Below are experts of layer 4 (counted from 0) of a mixture-of-experts language model. Rows are named down (a neuron's output weights, with its number) and show model dimensions 64-127. Each number is 500 + 25 x the weight over its row's rms, rounded and kept within 0 to 999. Numbers have three digits each.
Before each expert's rows: a language model's description of what the expert responds to. This comes from a sample of Wikipedia text that the model never trained on.

# expert 41
It responds to: Commas almost exclusively, after clauses, introductory words and appositive nouns, as in Initially, His father, or Missouri, U.S.
down10:495537526515483495463519517506475450511501495482486473510539495493534493497424486531464501506490477471457486483489503515492472502523496526513528480508467468507473470505486547494537511511483489
down11:506477523473495459505473530507522454487498499530508511503535469442517512530465493504504466494473521481498504495543464500518516505471494543492495469473524509511503489496469510471510504450597495
down12:485500452498517485516523532482521501541480505495522509488526535521514502480501548515497547479491477531476471480515537513488489521496522489529514546503472507496518457519493514522504520486493484
down13:489507494486484458524506529508510499501481558485509503475476493492483513513530467468482542521507562504510511537490507483490484497495512533448568485507509433493524454496497523502513492497478476
down14:459560521509458515524470460500471458520504489520480508470484515533507510523527503533424505547471486498480505508479495492532528467529506516458503504477492481502479508527511514503479507527501519
down15:466526502462487509510499501500460480518484485514495513526529488505470509511492503468526500519447500502497538496483494546505553475505485521529499507493553493529501538458515482473514527526505493
down16:528510495538483485528509510526510471470461504468503484469492509504496536510488499493492521488530537527508490486444465458572511535505478522521468561487483522492507489458569483476449527533474472
down17:530473506519532573501543500555536502506534503495473501495499511504504452497472529527470497454452498509513488481512493502515504490485524495541512468535501507483515487496539517528519481421505518
down18:505492506524540449498487499491480513476539514477494481500536509500531528503453493469568472503493474508510492481495481484507523524497494541515507534498522480523510480549497501540454518489530505
down19:462466501472495540546522498469496513450524447503492483518487525500502558464502463545477482493510469531494502443476492486508503510475483517524488504532573535508471482490490504519517501495466480
down20:491489522485530505475505521453502475446491455494494454517563500552448536468469479520488478503482457529492499468501514560483501527518550553487482520504506519489468514484495520501556504476469491
down21:467524512464468562475525452450476515482494518508505502506460515496533504481497445483495494477506465501477529514497516496518473479489450534507498555503501548509488508508502489548503511444463532
down22:505511503486473521480500487451550554536439483501503518472533494494515528491483514497493533454456459536541507467502469471509494527508527554483517501512520520490458523517548482486505473519487503
down23:494496517501460526476520526507489501572524514550501496504488509474482489496480469490459466490526487478497504506478536496466482517527499509480525496525516489459463481547452490524465505516473461
down24:500486509497488548487490496502477514510479532513505483445498443496510498512483535499501499506507490528488509530503499470500492556487505488483523483549494442515516542533568489542512495521502483
down25:454526489514491509513509484484494488481497501543502512497478551501522548480525495523499457513514507502495518484483533497516507501452472484542514460459509530528488498462460492505480477454516480
down26:537513510506497478492502523547512474514503475498499483503493526511485512514520544487472506514481508459506470483492484492514513499485501465461493515485479507465445493483544501485480507530529487
down27:506497490503505476482464485474497531531507495510519472511472483464475500491503568509459462502519504468490479527477493472485503537511527517511492480489494486525511474433506486553513484492496487
down28:485532495505463525493520502468474497518475483451491507511498509519499493575518521497472492500516507517522495491484492523524545525448462498509483526529472524475511503511505511466511496501503494
down29:464430513478524449483484499531484481509510530472522531521518482469503471489502467486489528505544504460523500497474495505489478506518502465549511527501500572471523489521467496465476461474494461
down30:516494425495505543488486503484471479467541486504509502538519505524520524493506500492488532472491476532487522496498498498529457462498506493491475496501505457503464528486498499501484522559520506
down31:523516495505445486524512497504520502490505480531500497502475521541537512512481463516518519546513494492497492529489510500499517519442483478501545518484452482455474523482546527513549483469525482
down32:475520469506488499494491471498540484518502516480529494513500509506507467507479482504505481528490513496467479464524504520501446501535460508487548477505508497599484509482489513483494519505494546
down33:489496494535481490481528506483510442472525449481466477513493472521547493496494524492486527505534515526455473507532514494471495480514474544470505514494516510522504467511524514475502516477518523
down34:539509489501490534486488453538502509471504515492494481527519540491489473523467497540465538484548503532504447475503519460482452497511448497492514491500509532520500514478510504491487503498539525
down35:506512453543489526508469505527497468487503477507524511522497443493476520512500487549502534531500512521549510492506471492494501477543532470518493491499515513445505512494486523515538483533481518
down36:494526499484417496444549515481528499500490529505501496507496497469559449472498498534493502529569506487482467449491510488505479526503503517483488485540478513512514537487475505464546456482477519
down37:502507514540452503481501444504502500472511509540480513518520449475472517520484512515475472505527498480542495501502460505514523487490516507478488505513488541482488471504478482533485515511505479
down38:493487472528497522480488481547559497451553500488511522558478494529499476499471531501462513485501531455508516531534512493505509545488489469522519501504511456513495502505504474456500441513530495
down39:529522530488507497499482496482533488496480499535500467504512484482482502508417521521486490522515511480521506502452467466539497484460528468517484458483498452505523482496502538456498490501490505
down40:442465482446502494486546484520508466459529519478489513522467484496501495488501499515511517491522526525496502461531483465457525509517469530509537473505491511534493521494494549524488494517498507
down41:520481509466509457453509481475519526480512473482493519489483472540520463496496500496487493502512489506515508488459446486505515549541505500480545492480504508518496491510476459559495466489500492
down42:481518514464470503507508545516468488467543517532479552495548474496509515514480535528535485491514509533469475520500514461514509467513484491529507528508477506473463501521490520517482488468515508
down43:503487460483552506503451473501528516452469479543462457506487477534474509525471512550538554506433495514536481500540541517494519533509516517494477494490547507492531517502519489479504491543488518
down44:517501478505491521516532516456517488502558468512441513487556498489482494450487494483484505487481508482509479460535534501467529522552486472499492502521478516507483508536453500521516510515495531
down45:515502463503509479543488500530511524518489506458500469434494475513516517471533528495543491484495524465561482491498499509493517539481502475560513474476513542479509521497491503504484480523523471
down46:429458475527487466516526531532469500501491515497492532529468486510516521502498533467522511544470467495503497506475492542528555544520534520501492448488518511526488465502528535546491479474493472
down47:523471521505495485469497516526502526490487501507535531478468500443481475496499531490520534523479503492520435509492468485487503536507499523514518492498494491514470455542519528525499512483539452
down48:494508505492529530510503470523533503478479545517462513482462468519497486460501467550545506492488525500537524486460498515447499504504495518485524524502508499487492494443470494460460521482524501
down49:509518478482487512528471467530489454498522495482490486492501482510513530488528457517522523487496486573514446471500545475504506471489556533514515546471497524468497496509486511476495508547502490
down50:507504508481519598535517475496493467465490519492503461510507510481520515518504476493517511454521528504558503514476510538504495512473511516491479482526522482503522551480490485493502491491510518
down51:499491463536540505524520498469514496454461498538453464483484484536510493486470491489492494491531482473485530549518497509556461513490487481510491503515457487506487460478503525499502540508479497
down52:482532475510513540540519475505501485496501464485458510485465518535485532485533508486464464484518506516514495463475524509538477447495497501466502473506472509497507521469490425438513496534481506
down53:511519497556484537509533529513546479495525513518515466487498499511507510501492502495523525495516502507485515464489497489479511455493521490460477494509555550528501477514471553536482507513517502
down54:443528491480509507513512533487481497519480480511477479532527471468533536505529473480495504543475539506516527501505526533529495527542476467553555496502518479469485450534525501506509523535531510
down55:498490529521459504481456507462502537462512486512494471500514491530481487514553507525493489494517554516483486474525487506497502499487457515492513478508494539481483491458485458514532537534526501
down56:485448507465536493516490511503490524521494520472491443483533464487509456460491447514463453468502446452512509503469468502468483499480497500495479530549493516508500498480500527524484471477466530
down57:514530529497515495506512508502507464506484497478504511528455528491487487535489493496505512508498498435493530483465541474491459514567494486491500523487506480479520475499468519518485546552477520
down58:472551506483509481529501525505531499524492492490514511517511474519545491514525599517477504517489476477531467508499500521512490539549467476479498516518537458484516489500483525476474536491524495
down59:487497468489486478538491536488465536507462510548514486487527535545507507481493516512516523536509507515505463526502501498540521480488481493484499503498547515488527554461491486426488493473552503
down60:494493481496491512512481468532488490508481458522516489492554479503511518501481496479492495514527471514534499463511514491467520535518511495500458523497468491457497482496517506547503436491518514
down61:472527497463519520511524548508504482514533467532500486531531488550518459532540483491510536470476522513463498486520511480508501487459516536517511511498529510488479463544474462472499511523549510
down62:523430496506500512501512443482471540481520487512505514502495501491484491523507515441482476467517482500492477521525559513527517494488512494472495512505499487466494526481481533519507503473516536
down63:471492485513500515531472483463498480509488500492508540471507538494470469513484496501501502472506527445493524513528504479516467486538444467500492521488498519553503503525460501491465505495457514
down64:515506516502486477552520524453475450506507493480514435499494505511498494492474467452523528490528500440522538513506499518483504497502484494512477516480454504472488491505517492549492526506509500
down65:515486506535493507491479490508475479535538494526473470525498495452550488504520499465498493509512476540537486495469499475553508458543469505486519521492472491486485546523521515512467462454497500
down66:518503470544464466449500528447475501486471510511521504495513497482490507475505486513541465439465506489525514534498483497492474515516452513492500493485502483506551483505478504515518529492476485
down67:524501484526488540498467515525504464514518503538529483501514518506463484516450519528536518518526524470495540476482499463496484467545520566533495488476475533555484516471515469468481495490498539
down68:504513467516545505451498496518503531511507493525498506477501455511533469476553451504475481518495505468482568505487529502510456551492504475475502500495498540526533520456499461490526472550516472
down69:457490464517506513493477501516489490528528516483520492535450499515494471501488523515456509490502502490541473544523456550480473440511506466493475494519483448477525525504489464526509470479500499
down70:516461476515529488530482481497511518560511494504453521512477482462494512547485521482518484501508511508534524495480467514506493489494496525483535481515527472498491527506512473449496487427485458
down71:519480502565512473527491495495484520500523500530517501525522493510486499496491502499482483491489515570447433499489526519461500510508516512462509517502508505514484516557460527476522444528523478
down72:488500506486514486499515461469529491462468488474492478520506536527494477488477552463518464457535450494480498529496486486503487493506506510494465510520504513472528470462512501517490511533499474
down73:497527505528527496509510506494479523550489516481513504502499456535501507512515513500463481526477514471503471460528494506496484488507483493543486537493509509521475467479521462472490528455453543
down74:459469502481472482474486480488497481463497519512501519495519519493486527487463459483536521487506545567527527514506512492544474508441508524526503529534518492491447484537458518523495473476491528
down75:515492508532479553519501442500521498499531504488494521493510501502489469519545477538512535493495516437524540507545511541507452498536466458487576482533501484474456524498508462499459508497501541
down76:477509504439484506530506461495496506496463457506484526502519519464520481499507491544491518456466470481489461493505501485508522496560571474471481574536495487491510511505482465493495485519484445

# expert 17
It responds to: Month names and day numbers in dates (on 13 May 1912), connectors in year ranges (between 2007 and 2016), and pipe separators opening table rows.
down3:458502515512533487479500526458510491522509516531500463493494507502471519490501501493506525478533488535493452487530464529519478515501489521508502447534484490489509469496488467496476498496510504
down4:507466515520497472483484487511464449479527496469441519506509537497499486522499486487493481480523515473503449485532499494484509536544457502490490523453471489533484505488523498512484475512501477
down5:493516510531538481528507508471530531511513523482487536518509519542497488499526498469478544468467541504495489493505494500536517471482493448539527460457541502535496502497444493473486477529498461
down6:457521518507489493507552486511543478515526493493487505503508469469502530542464519517488493490488447513519524525501480493502491459514477468497448481533516494494530481489464494541457493522503440
down7:488472507479539478479486507475523437462464515497501474480496493490467484502476452480476507508525476515472537523508452492505514515500502503498540516460449463524470546480488483520504495507540528
down8:541537533523519538501516493498482508535433507471511505503469489499503524528470527494485482498527556514460515520514510490461497496515511543493515466495507532478460503493537461443469531474438507
down9:528537490454517503544525518524506538513516476540531532496510505516553443496503526483534510472498493514474478501469491546505512467476477489506492506480494506527535526487449427494495510485497474
down10:481537525504526514537443468501487570531504464527484529500474500510486512499534494490477519483508508511507523473489513502495487530478504514458495505509539463533473529500511491526488508490525468
down11:508470496537462491533524509539539485511526467482536481535511479501514508478501492484502464482510505518490452532485497536488505488508488498474516499501482500507511518543482475498489503510474512
down12:470539464507510511507506550496534488468475495535516514472525482505506527510489504514536458524436526538475485467520491468526515523475502458507508489512495483503498486460482512477485478526477529
down13:475517505484458494464477500529502512513536498521541473458517518473526511472496457447497502520482524506536489488520478483482489495527551523502471484499531478478481481541451494460547526519484455
down14:468447543490499479507506460491518516503471505504496504512476486459505533499550521504496512524477493515522470462503502479514463526500521490528520452492482488467463496486473505474481495517489543
down15:476538481510545479462470469496503538501500489547538520488487478489524488511498501523504504526502532482541539534504504487518528471521483510510513538468488534482522531471477458518526459546488526
down16:490472504481479500441560522499503469511527529483495520497496502489542555471479519505471495501497501532501476471484500502486456480472494480487510483498475523465478448491526504493519472511493548
down17:513515477474482582496508459488503482473499496476470502520494473502535499499487488512495526497518513478484532506509509506512514464510514494540514514499492502511488538489482474475522532497507553
down18:557452479517524497530526502516511513503500507549499502509465503507450499462513512484517542525504540462505529508463511521490564508485500477497455505492524546503487490496544516523501497541518509
down19:477505514458476466513482522510509515481507502499499477524492520528474483512564508562526515469482527506503509479520517568485472468555522504518529465519526523483435509466500515505518488531504529
down20:470484434510492449528446479490511511488503498470510461446506473485515541496530471550503480513492469475506501525490475493480493484476498496505498495520479520537493522523511514518492468497532482
down21:474488505472491498514491477503518492500445481455475486496508468477518500455482534523512457513552501539490510503469489508525536518490507493469542497466487497511478483510495485495519509526509504
down22:488488544494511533464486518511484525520506528502505538469495469497522512534490500520518527511493524540504529518475488500525495530490484485511529557502480518502484495520485462470468498468493525
down23:540533507511551526518492446503513498470532490500430510536525477515542499534508542497507520498503465501525524486485463532505475504476495494502532514517489470456499483498469457477475495483501510
down24:505487525444478550484509515498540474492477487487507492516480505484463496476475486451535485532481523483534517538488487494508479542437495511461487513516495486515518474506540502477472457488512495
down25:503521524543466514448487506505519465508485467477499514455513509523503522488523511498509493459541508538524504486485495497550524545517493482490478464508525489494534501486492503529522498505494519
down26:514500522495472506507472509516504513502503504488475496533491478517514542481534470519523507530512455453494563489560475478536497559507478527505506499507469501542502547497481491513466477517494506
down27:547450513450513461551499503442487506494478510456479513473502488536448519501492500485489460509492495542476490496504515514501468495540572496519479491517504486498514499511514510467456517524489552
down28:506521509502474489457506484487479473529542504486470491509542510461543483565512475452472509474482530513529513515490497500548523486453472544465533464484538509543531497525482460547479527547473548
down29:486466504505496528505504468503505488502528493509526496519481462496499521512580492523491496517529511499553523527451513466497486494507509485510489577471499544495525450493475529513484555535507491
down30:524546495518492515483503480530479485496473477494527488524512497489532529515467499437485516494533514471477544513492460500545489505492495547476511522502521523480499540498532453489479533462430556
down31:490468514498517518500487486455536463485487511499503518518484436548510481496483483528477501473476524504456529474499511498457465530547497504497562534528492473543504511499495504518521554510541489
down32:497497497557464498479521451562475434470516519511543524494522521491473510536501494463508502472484536484495481518459487494517476467524487502513482517501511514534478496508510531490536528489515501
down33:518500475495491468516510515526481533501473554482516479524484503510541515492553534453446473506460546487523471501543525473472505509518531532529511492478490529499484536540523472471494501508512485
down34:534496490462504509509505501490494491474517546547474503472486498502508478499527537517483499510494504469493543560491492523499494479498511501463498526491526492472494471557502423505520497500521476
down35:536509486501523466498533527519473485484502531507490527539536559494510513525520490494531473480524482471500480518500485497544506533501507492496507463480473408518513465512519533463471506496505490
down36:555480503506484494530436511511497506469511507491496468476511507558529491518462498528532500489506493488493486476449534511499468530493525484496496466532507495490535507497477531471499504509497450
down37:537507499511481474470485504458548510469513469497490469502497518515479507505525480508514496557537488459470424508526523499484525495480505481502507510498493519514464497457497504503507498537450481
down38:502513469505490523540518487513510541557459518471501545508516470475504460503514523516498542541532536451494528475488445468459518481508496465445535479487474504525497534451527476515507476525507536
down39:536508543528484478499474502506507489518496518528514480507539459506477484438499516482514467489507488492499465513493468489489501471549492526507501498510471534500465471437460486509517467502502486
down40:546491501462507525532532479521531499528507485533458504518511522486506512540498451535522473521518529509492518537496514489530538454540525466515502509537511514489509523499500497495523504491491533
down41:508507496497558500517506471559485531530528525508480469523510461499513505513469506491486489508505502511525525550472501489476532505513476506473516498521498449487501465486540483513484500522504482
down42:513480489525466510498472526510502481515523500489479522507483535510487542538562513498501549564466513523484466488492523491508528516426544478501483480521540527519488514476522529480512485513550486
down43:466456535487450510489492479453510500484495510543513522483497438527469556478470498531469488509513522505550476513503490499499438498503503490545500471531521535480485540511520537506494531505521523
down44:471518493492539509457464524512504494510522479486477502513479453587516519531493544506489543519475550503562486506534523495537541499451448460499479517504510475509470504505490514497485512529519488
down45:479478498491512556506530478494475502503464485494485488506489495497535442497526550453478464484510500526550478489502488489533481503481516449507467498503516540481497472485461496506537452467487516
down46:507485532496504482424460495504479546476486490536520513477487494481463520488537511505499515555494482495507458527482413479501528516492494494524492479508497522510460524477486497540472463539468508
down47:508490521473491498512489490544511481501480535489524465514499470492429475531479519518497521471509559555529531554515490464456527496464510497524492479524476494471514540473480481455485503492504528
down48:478524522483471514498508558504497535497460472534529497488487528474507470503471558529510486459501520502528506472552487545491516509525490512494488494515535477442463484470513507502517531484499505
down49:493474515484487503449476489470515553489515530503493519522537500509492491513496495508551543514526479539522509507489491448461496531492483533508451557536510520481498480496509513518539464469488501
down50:513481515482495507476490511503460513482481484541553522456489527463520522494528488474475506516478496513461491527483521547499500514514489519506459466498482480508492523461489492541499496520481541
down51:511470474520501536496502511507456496521485497500469486508506506494478505434483448466523520519551533424488542491527499464485541492524501490481490507508487492509482484498481503520505493471501536
down52:463487507477490505520493448493545533507460501514511542464515463474540524481514494505451491538543477505510486467506483522532465549464463489495484511510524497511528507493498501453499537478486479
down53:489523459490498498487487504543568506525473516516531522519565504435528466528496515519496486513514497460438484524484493493520517511497499495520472464505513468495527472500528474530490515475527449
down54:522455522452507469520504514479536503430521480447494530477457503478460492499519503521492499486528499481463527505480496541480493455515495466525506492479498502510533544528539482507519497458510489
down55:462496494505496506515508525485492466489464488559517452472526484485529498488488520489461486468520501498494491514502499503494510561472485465502501503478548510502465526522477434489483498479497513
down56:512503478512451467505470536486524500503500517470528489528519525477521501525509497525515478493522486475513493495528505471504467497513479491496521496518494523531533505499497518522544479499520470
down57:494539530478530469511473495468497485504467474518497518550464524530489491473546466509451500529491525531537476500527537508510448474511460526476479541530517482494497482494489491566587533504499534
down58:469509514522483519537495461525468517525485513500488528472490459498493479440503493495482511491520515490494470484526531503501500547546517509526476524498453487505489471469513481534488517464491494
down59:498498506512537460529466459479495509470505476438518499504458528475483527502563475479506502533508464529509509517517537553505512508525519505453521529491489506502445493480512455474505528475519487
down60:482454510495483522517523495490504477497489516536459475498503481463497514488463473500535494462455479558465525503489483498495529515488544502492491483509484480516538496473559492493495492515427521
down61:473437525492544522571504492517495501522493509540494502486499490510460525460491469508469522536514507489481465474494521532515508522493545486534490480493524481491508502521556485499495509493485523
down62:503499496454508493471528509561489456516531495510522535512523542467509540512450478469470452500461501480465412474518470482488504526463490470454443493500493481506523502476522503454487529484490532
down63:494461458521520538505489519443550485519477493490512498532507493463463446478484502486493462505482480496493529523493481533501484539504490559453520503457539467462483499504479506482485528512508496
down64:509486517505548533514503500513511489486506502492507457486497481504495498468535501499519511524476533508532513520514526599522491515482491540482471487473522497497491524479509482513498535520480488
down65:489503457492506507504522487522500489510530493523520512505513514544469500491477528503532475464479489451566496556469468508477473522509464546494507503499514521473522485467510527477505513508461465
down66:517491487513480520548502535462504451477511501490485535481505569510518499441497515459519500451475483495508522526464523475517489499481495477514511441502502545485530485503512471497504483521496504
down67:519519516524479540489518457525503526459504487502520493526509444502485545505451503503507529510524513483524536500474526479496539523524489493487550492480517520476514530511465492473530543562483520
down68:521552496480513508502527478471521480516522520523521500517535479548538494474499472484476519524461485507500489521499484514536541502508555476472503495516493437455475481485491490541532477500487464
down69:455475491458505480462496502519452553503473484503557492495490501489485473557506517492485484521475534492489474542495488498484487483470488525461475509491481459505451487526473446470520508477509503

# expert 9
It responds to: Prepositions and quantity words following a noun or verb, such as of, to, about, with, nearly, over, than, as in tweets about or issue of.
down0:503501506496476521489520477496473458538481513491460520505468514461460464494477506458545489490493510490488446509528509511493553485469528510476511488523470517468512520506462523531481458488493509
down1:493443534524494543488484512456481504531526538530486488540511500459503476494514486463509496488520485499530501518468479477538504506495553522502512490517531562522490498501464492489512494490503470
down2:504480519490477490495423472514507500464491503494519462515497522507510483473502496496485520504490524484505444494497523489470438519492535465525506466503487481469468476517489501548516477509516507
down3:505510477547518500482488491518516504491555527529524486467508518507532519480503501475520481471473487521488514525469497515459480468478532485527506525516518512528544555505545494494515500526459489
down4:510509457526521533506508477481481516524548472503521521445483464498484539520476476494511559475508502472496555513538441521494456509497452463478525512522507520508512538440541509487528501541505500
down5:498513516484458532466531501475483499477460510492518551522489485505540536479520502493508458442518468474524450517513505458538545509454480491496531510455510519532478524466499517493522494479487477
down6:509495515488499519544516500511507532505515499512453535515519504536472488506452550512477508498515491445473521503518512482485499480487490486470477490500479498509486481511533489464495497502520557
down7:534514509508523493493527488455547500467522511532479495479523493531560537525479474549484506498504489508491512493520483543513496456518536480494465485512478466527499526476484523461547495479515503
down8:535533547463487476516509539552533516544521526512502500519523539463530478500529529482456520550498505503487508492502494493495523520507513496526507515486536477468551512513478459496509526515489509
down9:524520498504508522479518490507484494477495495514546495539475502502497496461524439484476515504503562506460474484481525469501517488473480512510477493507512445483505479535494453529491462495537550
down10:463508522479465502490506462534513516499499529487497506499509483469534477530523518481473489483526507547459499484492481479508533502508509533511491490508517532552514494498525463514475459517497520
down11:475480508543510482461475502503514429497535515499527501493503538467511490504470513499548514489522487521492486506502465514497526512559519473524537511548482483528462488467503521492527543507492478
down12:482523513510502524531474484509491481508513486523478501539513482483520517554498509478520542461508490497487456437501501468501524454508539476509537486525485486502496467507430501505516512497509512
down13:478487505509498513507516486514483535506518512526539544435478474552489536503507476539479501527456471464442477521518516485493480522434451503548480504483480465502472498524503501486511477484548513
down14:521494495470571472504468510477528477454475506447452526515494515513498511532491483435456539512546499548487502518483507483469520509516455520505491496471543462501546554480512469483524487510511524
down15:550474473525535518530504443485488500474523481498511512468494534505560484481499472474503544482474519492503487481552506500495523495549480476517498523500498531489472544496510530519503477493506550
down16:509469482546509482493479498498492486476457506481487496510504516469523479504475487535522526529506473509531489528528465469531439539509514513513496564501493515536509492491520509499471491493487465
down17:489512520533507467502548450500488476535473471538520482502490512453538505476491490457492516523504491506512501507471497472483512551517471468466508486560560525495521528510511538522521506482481481
down18:477495466492460461505477507507506491517501484472521521470491544519532519470495486490464511465538487507492470475526530492497517513480461509512511495487537485514483447527473514521534492503529451
down19:528490502497518508538469504545502523485566502472497474494500495495502500521541487513506524461490478469497504500503496454513481517511510484546497515523517490525488486510522509472522493480506460
down20:525509485473535513476482507484474485533497498506529479475457488447520527509527502499494491466456498496478489512565459509481507455517520478517519529461515552511481529509538448493506503515469478
down21:507489481511490501519507485505529505491501489528497497475523490548504529506530469520530499477498487487456492480508486493540488529449486501498478493502504472526455514522474478509498494486456588
down22:502516521467534513519477491512517510511499452467518498486520480464537501472508493493496494498504512480474480499525437497505495521547524492490503493515479534489503471459567517474493480505473514
down23:551542479485498452471490474475492520466493506491479529488507507448491510457525435502509499470478496539529551513534505488483518483505485496536489527495500500492499509535487536480491499516482502
down24:470500504497484517501513491470494510475485529535536527506495491518491505498454518502511496506495497487464494506487479523467544498530552477493524476504489502462476515495536453559483498489507526
down25:521485483482478537534483465506477478471464508540514528495486518510566511452516489539536509491498504547521553501512508511506484499509481465459502448521486523525526517475511532519545458527496497
down26:515490453518501504490505512515505518543509480492527516504478478488498479521515517475484489505512494484511521486511462477486526495522509533503495541502512514496485520468511483507499518507509548
down27:500480469545503512527521504493491491490487489478491486486544511490502476487472490537508459470508483439491458494518411485532497532508469475487523506515476471490531486482513516516499462514474464
down28:537506508543487480469514529515500503543525508476530465527535547498517469465511522504470533484512528509492502520481552517519531491480491516454504495511518487508471524483508490475513484502482488
down29:514470522487490508511506512508476498481528490517522472543497469482497514490431554486476505484512530475480524523472515479465552499539513489458518460513495468546502495514539491539527506459502548
down30:521502467440461529463506511509493477520480497496502495490496545454554475552491488512530504512479484489513564458525499476505502473516503493517518495499488501484436498496487480541501461514508469
down31:487495489527526502509462513463484444498535503517493512502518527516466478511510519461477514501455512507526481488486484542505519516515544439521458496514532494465506525513506504470496510489509493
down32:460517487486486526514532473508534493458512511496505496524530498484501513551523518506472515476517486488466520531565522528515486506479491481443547479495480475507482567509471457497526501500502526
down33:445508450506501507516491503478504491490508535484496505518492526483492477473503483500533473513492525509484486546537544530506572449495492473545492524519452490490495495540502469522488485488513466
down34:512481482497538505538500508499449537497512508492479471501487510505488516481492486513479486485537478478491517490498472543453489566489496491461485519484542506525491474476518474515497474535505524
down35:508513489493503536508513502517494494517511513512500482511496515472464493516500465485540524482514543524463470499503478489494497461474545523504547504523511459489446486493483470510542500492534503
down36:538503506523573513542509482505485532471529487490503460525489499481504479487507510482512476538541497447468498557470550461487501491512499492486534496531488480469484511517517462558501493484491483
down37:485521497503497515450510473537508498505495472487521514508482497447476475510518489508490430474485464527491510547483512476493497566480548521477521498510496504488539508551435498463493495559525523
down38:497482517512484458487492457472528520496477498499492486480490473474535479468510495515513544518527515586485529466483473500500497507489500475492515460516521495490538528478504500518486508440498488
down39:520481541540512549483497467472491507477485467480480452486501500457481474503518511469486524548499458473503525480501543518530470488480502492499486502502491467505557509505519471489500512506487512
down40:491552464479477491491512491538493525502485475508498542514503520537487494506446515486468460493487528476508470572541470474498490485516507536491458465510486494494515462513498462510498510529493483
down41:479487469498538491518491538493506483512496539495529470509516468516479533519491508506476541518487525515522483502502478540519498468487512514508532427533482521484513505519508490480488546514536524
down42:494550492506533498509492471519445490520483487498521548480540505505522532477527535460515521472511523503496478479487527499502537495464472505500540520527475482512476514491468475494483495471475516
down43:532510465498423454491552500489515483519504511498514515475502498480490488486502476495489503543531496569471506501511531517544471518477510475481475503495459517481535498492561497485504505449496518
down44:484511524508519488458480492525466506492480463546508534561496529536495504475510510539492513518538506505518536530518504440528496488493519504463490527494498466561502481507504506489483474511512533
down45:476492446522522489483459510503477532518507522483467592497507466508526528528476544484472525487490526484484510495506510491482495452472490491468539512474495511493512519485543473496481493469533451
down46:520451510546486512486517493493526525476501452489531510463501511515485425480529508475501486516473521520544510502522500509460509480484527509503524462528547534504510517483546496512524447433490501
down47:507510510515508488469490502513537479509429508499509460513508509486510518522467501477523505522528468523462542490471491474487533475493495532510501509475481526473487510497527520516504505476513488
down48:499505509518555513506538521483514461507512552449505484531507525489514483514494564494502528474522537495483498510508521462510501485487489521486466480508504496537471510516552499498472519465500537
down49:515451491505525515491475482497519456512525512487489503495486519475501543515490540504479515509524528481426504516469483504469523497491519507455490478516463498490509519536540482491506533510534525
down50:493488482524451503511518523497515490498522489479493528483522480479552510542469544513530538482464515500495501493491483463527544491480513525498557492499513504502499556470517478484483517494516474
down51:467499532480476490514513483484518499517513511517514523506543487489487513476508497500487503498466509475487508467490460484479493525505483511505528487505470488501463484513472532531543491510430527
down52:481487493493529519486533474449502518511492476482493533465494516469548494524501447489476464469506481501540495536519474491528531452484499539477512495481533450541523539469472486512492505489490500
down53:552451484509484507546496509504520487477476490501470482486511490506504498540474502529477502525498512497473532546461519489546541479515480468485558495513440469448550491512499503511496461501540510
down54:527518494500500463513499519514465502482476436517488483491485492511503467463492556510482509513495511479474498487492497503457535515560503477523512470495514522475511495502493520515513510510550503
down55:491484471496462528549496463481475485516484470499482534534515500484512510496447499543458488515507509490496472471451506504510474505503504496510467553516521509487492506500523508530477504523462517
down56:500462498506473492485524482522465481491468481495531522425514512428490454532488477482538517518506514520509502490474546487476519508532499470435492488518458526495471455531505488486485532506487510
down57:489512477526466491545480489480521459492514532564507515482495540475526472498517488495507501526521510484555535511463450520485521463549486482525479501515488501463502521505475513525523524459502492
down58:472521501493488560522484470509521500480492514489468441496532513470500500485514508483485481496547529505489521546479472464538517528496516501537487515465552521504479466484504502500519475516510491
down59:512500491479472512485539486541514478539483494474528515461460473492512511472476489460491533489494494541538479469481506535491531540515515480532448508500486489515506454529520529544481500470524480
down60:502494520500533512506506546547503445491532473466472508488504461486502518550519515491468532486499466505492498480496523515523516478560500491515524529481497500499468468504515503475483522519523429
down61:474493537549510505489491486509489469508446492480496491510490462534555483502522519506551491505486526510484510507496507497481552489457482528491502514501451469500492499479509503471485452483497503
down62:516464462467497549478473445477483472487477475495487525480520505483517497492522514534470495485544503499501469508497494518482532459514510461555501520515473526503484493514516479467489489493489525
down63:474530506455482497487519494493471505539486480535521498501546524501473508508465482515521496464493511531476477494536515517501503537473519458493491494499508460512454481513520507568461491522475468
down64:484558481517446497448492515477487520563479497510478501499501473519521489499514533506483513488497498511518533530488492502447493468465528537462472545505529522489539531524500522513520503492462519
down65:519516462485500484539545513500513487507502537500498504500507492508493530533512544467503480501508464511441465507471530513530497479473518480440510490491484479504493516521534476455527475507493501
down66:518522535458484510497468509506480543501522499501496493506528504491522453528538583515515513490536496524478478516475500489486502496506513525493456513524540535535472506455466498496496487527498520